From a checkpoint of a small mixture-of-experts model trained on Wikipedia.
Experts: 24 experts in each of 8 layers, 288 squared ReLU neurons an expert, 2 picks a token, a sigmoid router, a shared expert of 256 neurons.
Below are experts of layer 7 (counted from 0) of a mixture-of-experts language model. Rows are named router (the router's row for the expert), up (a neuron's input weights, with its number) and show model dimensions 112-223. Each number is 128 + 24 x the weight over its row's rms, rounded and kept within 0 to 255. Numbers have three digits each.
Before each expert's rows: a language model's description of what the expert responds to. This comes from a sample of Wikipedia text that the model never trained on.

# expert 21
Prepositions and conjunctions linking phrases in running prose, such as of, in, and, to, for, from, with, by.
router:119115112137106173124138124169108111130199119115158117136137164129154157127107120088096090158131124128143129133194163108148153112138150127095137165141128144141128095111131159143189109104112159084134126145132124105114123105134127125117119124121125084143179073118134132120133136138135115097149149156087156082124137113085138115106147163093
up0:109158116130130130138149126142103111087121119121141088121130105135150132135167147125127178140121119148135168127116087114119123163127141092131111132132153156119107100084135154163139130115111131136142162132142117131134112153110134120143099097127135123124133105077124159129133113091109125174138122149115160176138100178168165065131120087134
up1:164109105113108097161121150150139122108107139142145128100105082128114157107148115156150154123166192135119113113132103147123109104137172090134125129123147149168115159153208160123091117136094121140110144163131130093131126124135085122115125151134115162104133159164123189104165126129152153139152140093076147116145077144143090078124104132175
up2:178122136132106150133093154137122138098129133148156065110117095183121078093144146120082131134159154114114137100117165153132090090153128159114118107150155118094135121127115089176179116180163101106148128116153120132119145126129123134074139167103140122095104141149121113147185133148113131113126073165136143098153166148140128150143072107105
up3:170134158115152119135096139104166124117144134112133133132108094127112122139169122159165117116112157135141083168125148159134138091131117154187150103117112117132145124127146083117110130111152123116120136156127070141167122119147111206089133132106137113115110116124119133147186146101121053160132138148126128116125105160147110159134104108109
up4:091096147070134148128130155136130148099081111082136114093117111127109127112077138085132099119121068165119099125152092121136112141105110144122159140134157107142136170168118124132111161112139123068120135124126156131126137147111127064126115136126094119114135124130090131149094111168134156106154113095139132137140170128134114090131160148139
up5:100165107103151157139117144135093158122121140100155139134142118108121116106125108132168119113095111135121144087141129139119156098132139141126128122139093107134102137098147119124085112105120143120047151146184103119116149111125118146124157135095075097146144109106093119109122159111126107098132130078149123129120086156083108088118080108140
up6:138143176147130150181069157141093138127147139074127164135119130053127157121141156101089110104151104156149109121101158118147123114140125141099136150137091114100142120143133105147092071157131092118139151134163095153114128128136137126167082125177134132136129128150178116142088141109133139154107126106127122160141123143113145132144147134092
up7:137125112124093157120118152110150109124149131149152136150108067128164091119136171092152109145127110109149119120130146174130117124131130103117118132152137154103126144177102121156127123132128139121150099129064167129197124182124153127134107133163078156155133156112064114151139096143092104108121092121099108145111163100163112132118123105128
up8:133127098133083172165111084145147133147139143078136155160094120101099136107135161113114139126155111160092155139104155119096138130090107127109124139144159083150131124133164111121119132121193151145121166129098127178072121140114155137119107164133123125153105162183129158131120143123089117093088159100150094144177160112209159092141116140116
up9:105178126100120120145089111152157149130160115107153086113129170070101141136175081142174174172111091120110135167134119124163112144120113138144137135188132158123137100141126112125144130142102110105145122152119111120111116136110152188147168155100131145106143110151134110119075182144109125125126119110135107152145150131130140104084183175114
up10:132131145152124125090135143102130174132129143146161088142141120071147118115117148158129161106069176152143089115162169140126187116123155111091117126130141141082102151153167147146146132106071147109108150161115161060126149121115127134139153125094121132140111169130129114119117129116115131105151130115155149127116149141117127084136089116101
up11:142149150121110102116121110164152100136165140130094149127123151120127127146097138156157147168128142152109135120136127144151161161133143142147144149149115128099074148108154123144146123107156110099148117163097103154141153107144098127132144142118104125145106131135161090129174151163151116135165148134069152108141115072153147137114112129155
up12:103189096142154140145146122129142171074141117173135167157108143149072101105085126122084115117111125110148107138155135101134190117121148138146114137133107137128134112135137132108150125130122114141122142156176091088135127093105103171108095147123148121097100126078100106140101132134131068072117123114125152079096121108094093105151102114113
up13:114104146134166151147123172123152166104153159104163158130150145133128171155153148126107173155106108116140126064159146115128125129157149159142113147116118109104109144121123080125149137134129152131129109154104108152140081119115121128107120165079161105114125140174127133132157155188070091149107136127149109133118117110097134154149073133099
up14:111110122126126095124158142169077094171101153124106095110178178111117122126172132141126119132150138139160115102116114153155103176156139122115175111161118153117115098134152130094188105099168138109143175161108133115143135110105109137140131107099059121127114122117121143114116142158152106175141125148120112128146084124110152112134124114101
up15:121175104098155133128140129146119115142110138155152103103108136125135098104144143156188138155175128112155117127154143145121125119134133077091139156115172176115116139090153135143156136141148098153135115136061138152129101173117113144123106114132099105119139144128095115111096140108167184117114179179137125161088141127080130123152134161141
up16:115141169121124099171109109097091157090139096115109127113152105114098123171125104172115143090124153111124120139134179080113139135176124117129158102114093113130077161126127143140125156142129160113124119148166108102150148141162144146103173135124113156102138112099127185086123131164104131146153096106111148163137147144136136148104134131149
up17:144133143166091117139123081136119121144172125164060151143161100115115129113133126149145137119100120127165104095168170130116162115128104181103105135120114154121081143120146125129143162120116118125099113135154141105134143115132130150116112122090157102115150152164120115119124150106176123155129141123123121117113136163088124153133133147133
up18:119062159161081120114104084154113145141129134149161177118120113128122144139179146138145135138083168143145122143117143144092155136184140127114119181101071118110105151157124113084135108134117127119095165141148131120164134130156145149124129129163103134125097089148103180118134105170125129127130124106108109135126127165136129143175133137171
up19:158139129099105146126108130138198142161159127115133143098140151141119141146168166117152183097123159106155115144121144110135137131071155123157117161145103123144118088136156113152129118072152095148107122159131123138073169102106100135118145163146108121138107090148130112094126155103135113150116123111085144104148152127090159118172117125131
up20:091141116091106114137117134108153106131150147077141111116099154081170091157145137128123173126141129115136154117177164101085124133143146151141119174149137175105119110154130137080116126135160154113175152128102143177095144131095131158137092116116125109123155131157141104119135125116110107143150135122110118136134111074156171091158129152107
up21:095145132086131161134135145115165090076112149094094138114159121141145107167091076094142126136090149128147112120124120107173129126145090147110119146157105118096123101132125138098137118089118143121136101143125093094135128096105096133098122128124171153119151116100128129125146102130118116118131162101131144135132169091140108120148114108122
up22:119135128155130162139109150116140130170152144108108143134151124149138150158156139143117129092164117147144116124153125091134138155169134136110085106122097122123138137090108116123134162144131104069140113085122133139137141145128148143125130137136151092124101129128150113115109086142124092145119077194126121199129125109154156094095124135121
up23:089119122144125134129116170118132106135126169130144102136146121188142158131138091097119097140137140129105160118139160113157138101112155133131107175137128171159111154110085112177114069128137130127138160156116180073113109126095131151119129129105154130121134166141168099124106137140146170118136097119138116118129138137145117089159104158134
up24:149152125133117095174112089150133137171138116086106095124138110110118144105135142164119142096125123151153097113092163154143153129176166130108127125160141142094145107118116099102127137182141150113117094172113099138150110122117108135122130139056155140123101094156112149129113124131138156159132103134110142131089092128119147147099161105102
up25:169126180133154119087155159173115112106160122124095192140140108111075142128127130154132130091118100124094107092144145136161155097112101091157128137160132115094132141147121095180184167142100153170098158166133127103113147110132092151078140146126131133165150137128132101113152139112106100165174116110129127109104128098121130129110098102134
up26:118167090102119105170133147120152114130087150133160118136133117153132102125143132128098168088188169135116139157132126155092138182078127133102099093156106125149103120096134170108082149151110119133143138147077157094125131084184157157105101116119110106156127127122123132080092104108128121112116142139100115130110160116163141116176133112148
up27:136168134140129137098124098129108178089150101096171140120164115124121109155146074114113136124161146145145167127126141150122097123165124134151121163148127152120099165120120110123114125125136136136129152120149141130111135151108144128120094145128109087121083152121137148110127108164123106118109110133175173065150115189119182119120129110118
up28:129109134123121183136116095107118116091156148069146162087142170139146135137109133166165137097116174144154115131130160063111142156096108141175152145140110100059143117145156149173096123103112131094130147132117102119148096149115111135150127106149128133164133121133138085150140117106126107136136165116124143151093162138136140145130078149121
up29:096138128166081156116159158176156101153153109123116146149144141162142097146107165104126076110132119159145145142115145147126139124127105136137128145073140105172132128133152139176140128106160104127126083111105129090148084118096098123130101094128155175138111133146121115144178095148114086120111172163147133118114121136095136098127142120101
up30:148094106153120196137102138121116118165105117121138090123154149147143131099145115153164114113122128109118124123157118123148133159136159170122144113155127116136132087105144121122117118124121124052160100128189162088125170144096105163140110140114111099133080143132146120159183118102142124184126139134134152092159115114096102162124132146134
up31:129164170164161094155109108131132177151109109123134156136106117125110118140130169168128146113152147131074112145123131136132134135117102108154150139142087096104118114134139123125102144107152078088131163126096111118174119098156082100098105098147138130145072113146133147159155104125145142151131102123177097174132125117164093121134106131112
up32:111083104103153141153141143157142123146121154143117124131147128104099179115141124173132138157119103125065153132136106129119103121137130150095187147127150130133103118154113136065137148103101134093137156166091097128118155118147112090130133086121131141087119138150106077154111120134165120172158147109131146111145112141068141129121134104131
up33:100096154149094133149121157142107109101125122161146159131085084124154129153176081097100110124094140139106154087167120132096118127114129126152132147177168089146121146101138192125121126173095119072120093095107102151137113160160170134166104141133164106106125140142087157159097124157142103104142139130116121104127151158124107128111136124149
up34:112117137153118163146143109111141112096117119140161138144131118147132096109177156109178115159080134104140156085141147153117125135134098138142121103124101116092142098158157117141134115137099078114111108106118095144117145176163161117132150147126103141113125131146119132139136107121118113108148141132120149171088107083108119157109095091123
up35:125123151114156136177137120127142144104120147125095105134186163083140130159137087107134143129147149147118128105111102104118115137157139113157113157145117135078188154080144159110140130119153116133104149136139095157151136155143145119159162119088136176113108119145093139131143142168113118150133110106113088145146132111101119098154121136108
up36:148155168162140111103115137157146070130176147133153131126098124180089146049093089121118110107114132137137151098095166152138133134114153102153112127176149141169151125154120201141126147088084123115157182143107134099113123161144135132178132138115101101112139119102156132168106141148099170104154082100137123102128158129120103112140122148117
up37:116127113097166146130091118125152138136119141128141153138142124125098133116111148090114118135146139142136158131141108123130086146140128125169125098113145135120141138142198073094119135103095141105072129118140125147135137140138130087160148087135128092150093119108107121115160140114097157119147100175153148124179077172145149162140089094139
up38:101153107120174131127157103121120168152099118097162113117158121150086155147103147113158181141120063097153162164116149121124158122117156141116124139166123161077155160110152182131152126114132137117100116128146129112170121178156185099146137086115107119110154125084118094146113100127133130132124115140146148148103118130142155131123123084145

# expert 11
Endings like -al, -e, -a inside words such as battalions or campaign, plus month names, album, film, during, until.
router:152154100139106113090089123147118139109084154108125130129128094109073113146137120122098145144127145162120119139143148114096140118128141142120134121146116137114126149105121143148171104080111125112098094147150145076121113123102174147189127153146146107135157113114144182150162161143117105068130112128118139118152106147082092082123146148146
up0:130123139119107131121176127162159131149122139124093123131144128136122101135109121144163156144119119130131097084159129155102113123104126118143136083111121129123123153107140137116120138096103066108158156144141072141117108185191138136111105117110119129123149141111111113119143120130131122126135134081132113051114126119103077104117147133157
up1:116085085134120110131125147105115166127132123095104113127099100099105140117105149132150114112146102122077122119105131164117152133124132116158123156112160109148136114104107129142122162165138109191109156133117136092104114134056155153117142124146124146136157120113127137118127144127173138131150149124075108133141126154088150174096088139169
up2:129138117095142153152168135156091099172187114119084152145107144100122123132126138169150121130121139152113134163136131145122085132134090120162123144160097129101156113126132134163179127111138118074149142169112138104119131089088131129113168116124117122134123119107135144129135124120102152159122096159142116109099074120104101076106108115111
up3:097095162130119102121133128131115137128101117121157126150117105084119118141099111130126116101131116120078194103170100142132107142091141136126133127090122109113103137120092118090136057105150093104142149135107127114109115141154170129163122137134068125126112150121118142149121134154124154101097122148154133116132116092117112110156151085157
up4:087132126114106122109155120122122142107072147134140129160120103126132110141116114097123168120140099163083189155138148105136100138123116133119114120137131097117090121113094164131156129135140114129143149184146132150149085116116134125138128151143111106173163144154120139163145140158144116099080153101073112167137132151132124123128125136155
up5:151100135132141141097134122189125169124089122081110144160114087148125122158108109110107121082121138151180141091152131137118112087148155130112131156174143166089146142170127119139134149156112091153171130147119119134115111134112150138135147154161131165144135125146151132107101143130080125110145093135109105136120151143159093157119092143128
up6:106191185168139097141135136145099132147135145111128124161131150125155170122148107109135097175130133132080095158094140146142136162110112160154143123126134153095104140128100108104105155126145114113110082149135141114137141134117132123128130125140142059142077146151108096124130081080129083147111155131114123117098134148126100067118160142113
up7:060128142100138122121118116169142154105135137135150139132138133159144120104112134142133122139164098148106151141120133133149128095093186136137109109147112082142163118183156124095143086121126139139104160142137129125122129117122183113101150151109112153130151133115124142147158194132140114097107138154056137162099116086086089140145158123144
up8:186114131124105133122143132180098142144102125127124133156197115117125115134136106140136108090105112123144114153108117173135117128123124124087149133085110094084083171122093149140166117155108144106119134147126131114168150134107138145101114127147162112135131124107136167150151120096095122099168093078157173141140126140142135109132138131128
up9:103137117114151131125109102158116152090126119134128148132188166156068143141115113094122127118139122148136157142129131118116093181132106110075172126126129174099134108115139162121090090109137159133115168135144126113113101105112141156188141111135073135132114116137175107115164176104147113110102099136120122150097136126132158130140153107164
up10:159094156116125110125091144168106137095138133143113128099142129112146118069111095109162147135169133145134097139138138116075115137106119138123151162154076149091116156093148162122153160131101109111100122121141111114153116112124159141125101121134148165174126135133134171161129135118112147110144142089132087138138134137122120101144126168142
up11:085147139127157106129120136163144136148076151100126117122122118114111163114088143146103131168170134120133087133131161117096166133091120143125081130151146131133113122129138144136167167119135152103116118133114088169153120136142156148122140124146136111158150148108138104097123126128098136120141103118115147157146154120102102163092144072112
up12:121135126099156149100181122175156141121090139134115116133106126156116129116156141172185098158151146127158141114132148140116136139133141131169152065117112137169125137112098140151127107140127106086101147155130100110100129106106134162076112128136150106095109132104125171093150107096114109138145104112149170109114106128138154115153173138124
up13:115111122159098128108104116144131148137100150113135146161143127166137099076139067102142124153105094146159157133171157146153134107102161101127134124149117080133143091142104139113134104148114115142162133132129133147113135126130157131146139141120153147165095182162103143132122102100131157104094135110080142089154125144134117155157137154118
up14:140136120196154124153126172100116135132159149130123158166151104117144148112120109103149120088135123089114137136155132133112124091092138147110130158115129171116149128119087114127137115133100105127148107129138136115080091135160117189122131105141127087111153122071091139120166092127142116082118161180177124131137108111136106092177095127087
up15:098107178133099151143137123123140134141118127095161163133107143127163134120101092119125098151117106133149109162147111150091114126098103119118163159134085091134115127165128107107122135148109134094123107160139124094076100121145116109139112133128128109148128121104132149134197123127098147197132179117139096164150097133147114105125130172141
up16:133083155111108156156134116095142150143106166141113113152144114131100095158130149089183085142142137153155121091172142112140129120088085108113098121109136147089137138157125128099155152082088102158068077111154128081153176117120132121141096167107104126126171137117128111124114121141117095137121133191087127122111132153106098122141111111146
up17:105129131140140130139131116159121129095124157137098168136144137119165086105094117122132150151090089135125113121119169174123119138126095149132142109109149169099102130125133121104120176126105149137176138132104123100142126120097142147140171116136083127141128137148118128112151125111127098160134105108113130117150034152096140101101102125137
up18:159118097152093132161122135162092138109153108138113131140091121135116081129107126187099103123117126131116152162156136125144124147086109190133137095146136080120110128126110137166151162127183126131135127136124128116083070168081123091118168137149142141145133096150114121132097121099084139096124139146129140172131149077142107115112099132093
up19:124133166134186119132109134121082149130149138144108124128127096104125128162101129126149160146124144155165147148129121137092147126134149115117162122143194123130073147119130111112133130114114145100152116141130135123144141127142139144133140115133119065130128143052160151095146158130115114128157146152163157164126121177095131126146167146119
up20:126146168165188116149159128170115180129081135096104143121169132110154139095108126124169127135169122191134181134130131103115115079164142121161146093111144112101117127103122125133121150128118125155128152112129104126164135134099107106107117122131143125094124100139131117103102161079121098131095143130093123114117111128134099121135097102075
up21:127153140162096088138158153180107145142100158120106137127117131093127133064119137150117114157143095073079163095124142111123161100110083134151100153114121105117140129145124098123150142116147070125136122124164083093157162153154194120106080141119134105123131143114104130121137155138136086123125113148121120141103146169117078142164072135125
up22:148115096143156134123105169132130106170097156150127172126131177084137140129099123112107139137163101132074155147109093113111057106169169086103160118162089122131117100110121128115147119118144161126129145151124156080126123112122147111149130075132124140160135118131097133201152108140133136085144128132196116098176123116150129085106159137091
up23:153156151169106155118181099123202122126170117115087169123129159164113142109118085143112145118173152130113143135141167117114144151100112068120158146117101120129152168127120124125091101149119176152139155143094119160118142134129137171151098124159106126129169132129174136133138151110155102122101144087120118094174122146130103094115168131138
up24:120171118168104156137140120108153121141127131108152138133136126161099133172143122143192115158137111138161138118120190157155120080142170145084143146140161098127129115154105128131142139110130139146113127165138117103128109150113116141148101111136112159169140114127160124148126133103148109096124134105162192133135138145143108133146141123109
up25:126179128133152137129129118115102076121135152119131109166140115142140145130123118123132104152158122140142099168146146145124158111118142117136116086138152144159136145078096154109124154105106153129135110113164145171099134153122117134141150152169128133103106133147121115107131110108124090153161124116161156096103138166098120130117135141159
up26:154130128146115110131116093131120137123078143142136149152114097117126149081161135118143100101048110130149139109162143135144114151162121151133113155121144144088110132136106116110128146162118163117181114129185136103150113112133171081101109121113096113113149067139136128165150132116083147097099103106130118135088111132118147136119091147143
up27:122144128137113145145111114114136092154093070135157116113157104092140148115122093092130103119172139125129133111135121119090155135184170119173135135107156119158149118124146156127138136145105124143075150140156106117144085151162108167099149175149122092109142160139106163112099127107081113127094174161151107152102099150170091096163130119159
up28:124135116126137127175086149093110145134108164156124148113106120129113160128103128127151086112153177130119109127153137100129127113099115141160131116153138119122077153192085109120129126123104109159102122165122134156097113154155147107115159149117124150075145152138156152151137127137146107122134142114111154120156143103096126125089132128122
up29:126145134152085125121144134109145123126168145137142157144091101111114156124127126184148129149132129182124098136084165186084104146160097130122177163094099127108111133121122132100134086081139130151082120153151109115118063141147175155115127134164115132118149062132185153156112106127140138112164105124115119115154136125136132120077123141132
up30:198106142152148112130142131146123142122098098139147113143124158097131109203141153176171076164139143138134137117152101113132169163105088121106114108157122090111102098136127159154153100144107087099099153120100168120129138123120098137115143135136107169133116135136132128177131170122102141164113153116155133119138112090141093137114133154123
up31:093173113141129146154123107114111102172124163181110136143101123180147124121125149103129109127133104110126104144132094165139097103102119129104107051102123170172133135106128147113150088149148174139099143084123117161091112118123114124125077128131145117137125117140127094142114136113129088155115136130121163113164149134117148130126079136130
up32:109103109160089178162101162138129149110130102130112150115089090095092110106152090121091106129138120138155084110132147142166148124144080145080142141144142162149117149157126116134166121118168141141121129156127150119100124117115118174081151104159139140130181124138160100145108146120110101121151112113043142109161097151145124078122142104110
up33:097109103124160125132123117112154149140151161109134157140170101102184133154142098150133102117116128131122145130131140119136122117121067133121118127153161141113112112098132134130117124156123111138113128139153161110158117102100098144135076132161136124106168124127183157161109154115123132151106107156122099135118165109099130132124081153148
up34:143126129112134146121123171181170114156126143089164154088098107096145177131118144091129158133120103166119146131122155117103134140085153101146141161098150120095158116146126155134088144167139137141103089196148148129090132140119169076122110094136163087160142156138111090132157128115137089113164155116112123131131163151114112121179118112100
up35:123125095131159116128146147160145139130114103116087128128092095148103125094141128148158119137153105169084135118126112083116165108129173143153110159160103150163149118129132112113142135120192057145123133132118088125157176141137171132150094147136123133105141149108071158145116109145136120112104150167096151166124097131135111125143109153166
up36:145102149132107157142129159105091090089085118125097159080128119150110178149089147171119114128147093166115130141095151160125117107139160090114147112135119117095128107125179120114146138131125137076151154154109149101160094121123137149137103148167120093124164132111099113118162134167108137095139146134136143117131118158138139106107144113141
up37:123102112190108109122133128084132157104155112098125143172141098118151121128079130120092119121146119136142096136129139091140124110156127137120096158179109164145116133126106121126158143103138109167109150143113130091114113116125151144126145120144130101147122128139108124139086114123148111139115107078113146098172076122129120123152085098124
up38:156121130090149126138151126151105158121137107093113164101158148106095137188133148127130157114121147141166137139135112116088124110088150145078135148142086108133118171095132131189111080098102099165163133137087132095159118123115120161156122126109117142092120097151118145109156129102117100114143142112131099099135097113081124125156110121135

# expert 16
Verbs and pronouns like was, is, that, he, it, which, been, and the -ly ending of adverbs in running prose.
router:114113152147093108149119109158139149093133147130148125161141120162160127169087152126135147104140126138110127139126145121128120141112135118103123163132076129099143101144086144122105168110146145140114140117104169114132108126126143096123147149123085126139097152125120134115121147012154101132072113123131145097132133177101127155181125121155
up0:119116133145088109176124138105140147126131174153129138127078102116134112125140147100131136101156124141100169161169157131087119128105106110125123159110111092137124147081124152139134147151142144122131116162126145137140158129109116102100100094116175128186126115145093137136128146093137160112150152112110149094161157115100120147142102084173
up1:171137150116138117131092132131080105134105111128093126115110131081140136199125139106123145109150130119145102107156139147118101100100108130153114145162116115097122094119086134145080117115092096115107111158132141125108145167114106115135175138109118105136127149145172115105136108109059126133115115136090142092153171119158066110188125109129
up2:110134121086145136107134144111130095099145133131128162137113150133110132100114138127144144144148117148174167162165150141157147126114116127130125096128093080125128116154132135128090161126174118138154151173184153145130107132103135133138132072149115111113111091124080097165106094129110091139124139106147139135158124102143099155141117106108
up3:115102150108123176125144105125143120115121134143148136137110128114143162083162094122145107153135139099100167122109135110092120137128125165109140150185136170080138185117144164122131143140095126121155109114119124124086154178142134089103094144135113112128131111120113148102102087106101131146085131142124129090099114141153142185160123123155
up4:102109155119144111146126147075106137157138128067146129119141147097145108097113156090157148090104145167134165091133138148089107139144113087151109131129111171104158113152155156114123104142100115114124109104149110109159156132107112125133162119115121094123132115142158108134101111119105131181118145077135118090102109133152130122164092136151
up5:113085154069124134150109126144123128115104146135131147144188138132087128146084120115098131129145094143195124130120117115125105163139188102147136132126110166128120137099136079134114133134157121138116104137131116121108094146125137128132112137144132122129129130070129143105148135116123105114119155128121192133090145181150133174174133110074
up6:105137108106136105141133121139164125097128128124132122124154099202131139154161114131130155082123132161133172137174156080151138118155130109145118110151119117150167099136087095168125112119098108131105127129100140095127132086126127099119118121141143117122150090165113096136124139130176164118112161161093151111097170172139165167088170128116
up7:153122170136136166160112131115151143089149135151139132099114145163137074173148100123096146126125113111177137143057126122143119166145136138111097124097104120146109092106146133105086120145152132145106146146044134147136122135130160132115130132146113140103133139122143157119149108165132121139172126139147088105139150115093141132114131096085
up8:107097120139134140147103116153162185128142101164131094137110131154154143146135139143131126081128158141139098128088148131140109109099114103146113129197147193106124144164083143125148126132143122094094132101157130120153125113145104141145115107148127155132160134118139154176106102106117119127148124088068123151148131127097105133107154106132
up9:111115143138089100135143148115113115108225117138156144124120160117115132123114129152139149088171077158129141130121202128134109166137125112105088143112106126110151109132129138099122116087182141114144144141091075131130095163103114119105103161135146161113129147179156155103083126128115185137127156096110130109132128139116126101107113126150
up10:115107140100173122101128178199154159110153127118148107129149104095138120169145112129064131140147119128167102206136123147110133152126110140136121140053118084095116147118170166115134115173149140102139117125129109086123099141132151114114126105154135155131141125121132105101147100140113178165101104135178136098123105179140095132145143155159
up11:056151120136098165102105107145116154154177137112171121136141108116090133137158152113114130157139159118105123125140142134141158153116109149140145125150128139113107117165143102119110136069152086112092118113125167108131090149108147131138174108136131141103185122127118127136142101144148082132121112115105188131086128182137150121088124130116
up12:147145138121156147129119142137157107134097101092152151132125139100149142142148149158116127170111156092153127136101128086115155116131137144128120136138117128134122107110115166138144102106116155106112146123118142109113162149140150120100062162105124109164130109140121173129133176142091125163124135104103131124100148139081179117128117137122
up13:097127156151111113151146167152146134118148123135128103131129137096122162147108167137119142086130107160099142169113091130127098167150141119150121128140128133140097099127117149131133137107126158107099130108113104108162121169140119114151106118175177150115139107138145121146111111131146091093176154157114139118152138097125196129134205124112
up14:106154105117136148106137150126161159106111120130133108160135127155086149111122181107136108128094123140083138152141163139149122122087134127133163161123143157092110117125116148130146122131142087164127150166090143110129116111107136108131130116044106086136182151135108139117148134093112097126118107146118143121150142131123111110129145074088
up15:098080139111138146151147136105103137088114145101123157168126149151119110113121153118136139129142122121123105150127117133108161158127104152143131101108112076096149111047137120156144138119145117128112149103152077128104089077142099177120130123103083137117086078122076147102135094102138112141135141110111111111151152145122119187138124161137
up16:092097120127146160158116131114117138109152121151089143108138118097149129129125152180137131121131165145138141115158118136108108141099107149149161144156181131095118152157105144121158168089117145121111114130135125105132177173100157138121124139092121108099160142158131101166121123154170113108112096148123146135141129145119134162112101124132
up17:133159165129127110157106093178105165106092133148163087151117174108118144127121187123130151158106126101066142108136080166138109111147148138175167141153154135116138108122128153135137146092115117131132149155176136134126135093131183112142158192138116157162126145127154116101143146109135108116104151112151191150103151094150132071127137149125
up18:091168151118131102172093122134147114117184133119142152120119128124107112122146135142139124111105135172121136120122167115134164148157119078177116111119080108102137155141097158113193121149131082093164104142126120093120149104134184128110120128095106155121136101183161133113103118158111118108092113110138096132117139124144107158098122170144
up19:145160154140108108119163068116101130094086093109126154154101132146174118094109140112153142180131150111122130143142134165093128136142118156134131127091163120159121126139171095160145096161158119091145118160157109125154117111146111159150125091132141163164153115120133121168132131099116113134138119087124141110146153144110091135093124139167
up20:085118110114116092112115130128142092111111138143145105125125083143162134161143131106090134105099150145130112094178165153107159089130120151144145120131163082153115104136140098139163146084098094118121145135085136132141152098104116142102109157123139171127136117122121129144169127118094112124105121132103165133120120100113114086077110094119
up21:148149130159078115135138152145118154126080170110141122118101120160139125131100129152127096126159111140114146131124100142120100139141119122116150122143149159133128145148114114141133122140110118112144174112142146117157126110097116090127086141166160148137139151148067134140160119096149126178125113116112163131143145166129165132135179092187
up22:132129143172112132113107141103120171111154117107161125137099116160166143148110102149150148102164092107140126114128124160111164101147156137150127143143123154137081098121128136102161147142098132136113142124150128153115114137122119150104144110171168103106208157172118129087136111119127136130135108131116116146157058106112106117132137103133
up23:145141134143109129152131130109105125140121140104133136175118145107122168119142165134113096129152107120143087149134124167140104155115068092137105079142160110106141104120100125164186131155114134144111102154141099102143132126087113096111144119095115190145152095119123150178106145140130172077128128108098137118114133123127110142124119124138
up24:108127139123125130122111104144136093121155128134119111102089161137143108139109141107095125131185110136119099110158122129125115087144135123154098115173176123103128101139115191097126148109132078105155101153106108144142135089146140126121141103121183123097154113135141130089116115107160140129114087123145087118099152120125122151106181113118
up25:150131180158147135156126137129120174145124182131175125120122094136132111139111142143118133113113106141094139119097132138139122132128131128101105166172127125112134093134106131108143117117173115110169130162075142132078144104121134131131116143094112104172152129108153120090096128117120124118061115107161102106147135157118112130126171125097
up26:146152129137134090151144142151180144139158123134102122205102079117154130141165141139103164089135134141133126107079148167143105137162159108136136152089090110108106157128106068165143142149163159137149141162137136120159121177129140127141132134153143119130156141084145119135153124121121087136148157146124111129135125090128105124133127107161
up27:088129155137144141169107133124128098086131134127108140121126133114140108095124151119103142129128105072092147163139136124121116087135138138129152143142102141117138098132096123162106098100153101134125154125109152124134120160110131148108112120097063174114096123121144117125108122115135108118131122111150119157129109092108157162133185102154
up28:161136100113123089164176084127094116122083091146137130120105114108163157163132133118166137116100122137146143138162102120092118122088094102147132140150107135109096148108129116150132131109129143127137127100164144095135121125133124151175095095120115150170122167092115170139118139100120142112152116109138153072147105124108138139150109149085
up29:162146146110144139143082078162114114135096157135160111112123131134133122097137160153145153130109112148122086105128080131111115119134123106113092136126139109161140123098133151175175124120169139110128143127144108125081118145136116125142101144098115145130106123151140115149144158117088138132121107110103119120144131146089119148134100130136
up30:135127101106105147148171150128133103165158143116098106167181144157109086091137155144154129129115106138101091094144166093124139120166108123109105117128096135130206098142096124141140117103127126144128145126170162138152145145152159135135143117147086130123078137138140152131119151144111109115133126096092162089153103143102174097122122133157
up31:112113140163123134161126141087082160139139146096150121132084146161113105131152133154136164119116155088130143133105106107144095078142109140137107072120093163115128120134150129178131152124118122142134160148164139115122170132106091183115106151128125132129164124096147135157152121159162153107169096162083119102170146129153126106112130123114
up32:127153137129174119124115112130101116171136130146150121113099132121134115134102160152122179117144117108122087138086110139124106101150138141115142095126121107139123164104074154125131090107140072135093125117134149148103113111159159147086112176114159129105125088089138148124128130132127137162161106160119108127173124145136158186151112148169
up33:127134099112161150111091124132132140112143114140128169099081129185119110110113105130138105135112082115093157117153140147107152155129093119139128135138087149107119167113115127132165151089079062092110126097121099100141139152123132096152133110120142093138084126122124145093130156138161126160135128122132134098113136133138086087073127130139
up34:120159112098073115075135100127128138140116140119154108156162149074162118175135111120087132181127155159120119120144112115100121160123114111141144135106130160115095154114140173111120078114097114123128139120137088133180078127140128138129120114131130101133147103106112091100174141155154110095086135136140087135135161104163093123154095112142
up35:091155143120110130164135122133149152136151148158136130155147120086120154105134171096148114098127109119117102115103137125145110132140093095089119101121099160101146138106107079132126102127139079120103165117131109148126150153144107105076066098141114106154142151108121117137112138160148150101124138137127133116133189072130121138170137161179
up36:139088094092115127142133114119121138117161163149098117096101134074134145161097105154155129124109163088142103149130177150082167191117097121128131146108122138117180098117058111130129111132129160134111094143183162099087134164115118127124133134134144158153120124109109130172113129086145090135111126139145172114124119120178087107152093133147
up37:128124159113108139119144107107110148134147137111168106132135159102189125110143086129129147102114137130136116109130094102137093115130101161156132187140104118088157149170088162104095144106111115140146127149121161155126116118147153118127133085105119173120163126119118094131108143116139114157187186125108097145141099135135115157122100130102
up38:167150108123119140104110096096130089111118136124157150084147129142122119098081108119116127094101153098161161164111133132144147097082111143121114128147154112098135166155085115173095171122099130120128131161103161131118113152150116176126111148106157102111123098156138126146101103108109126094100135136140083122168152137123118154091159128135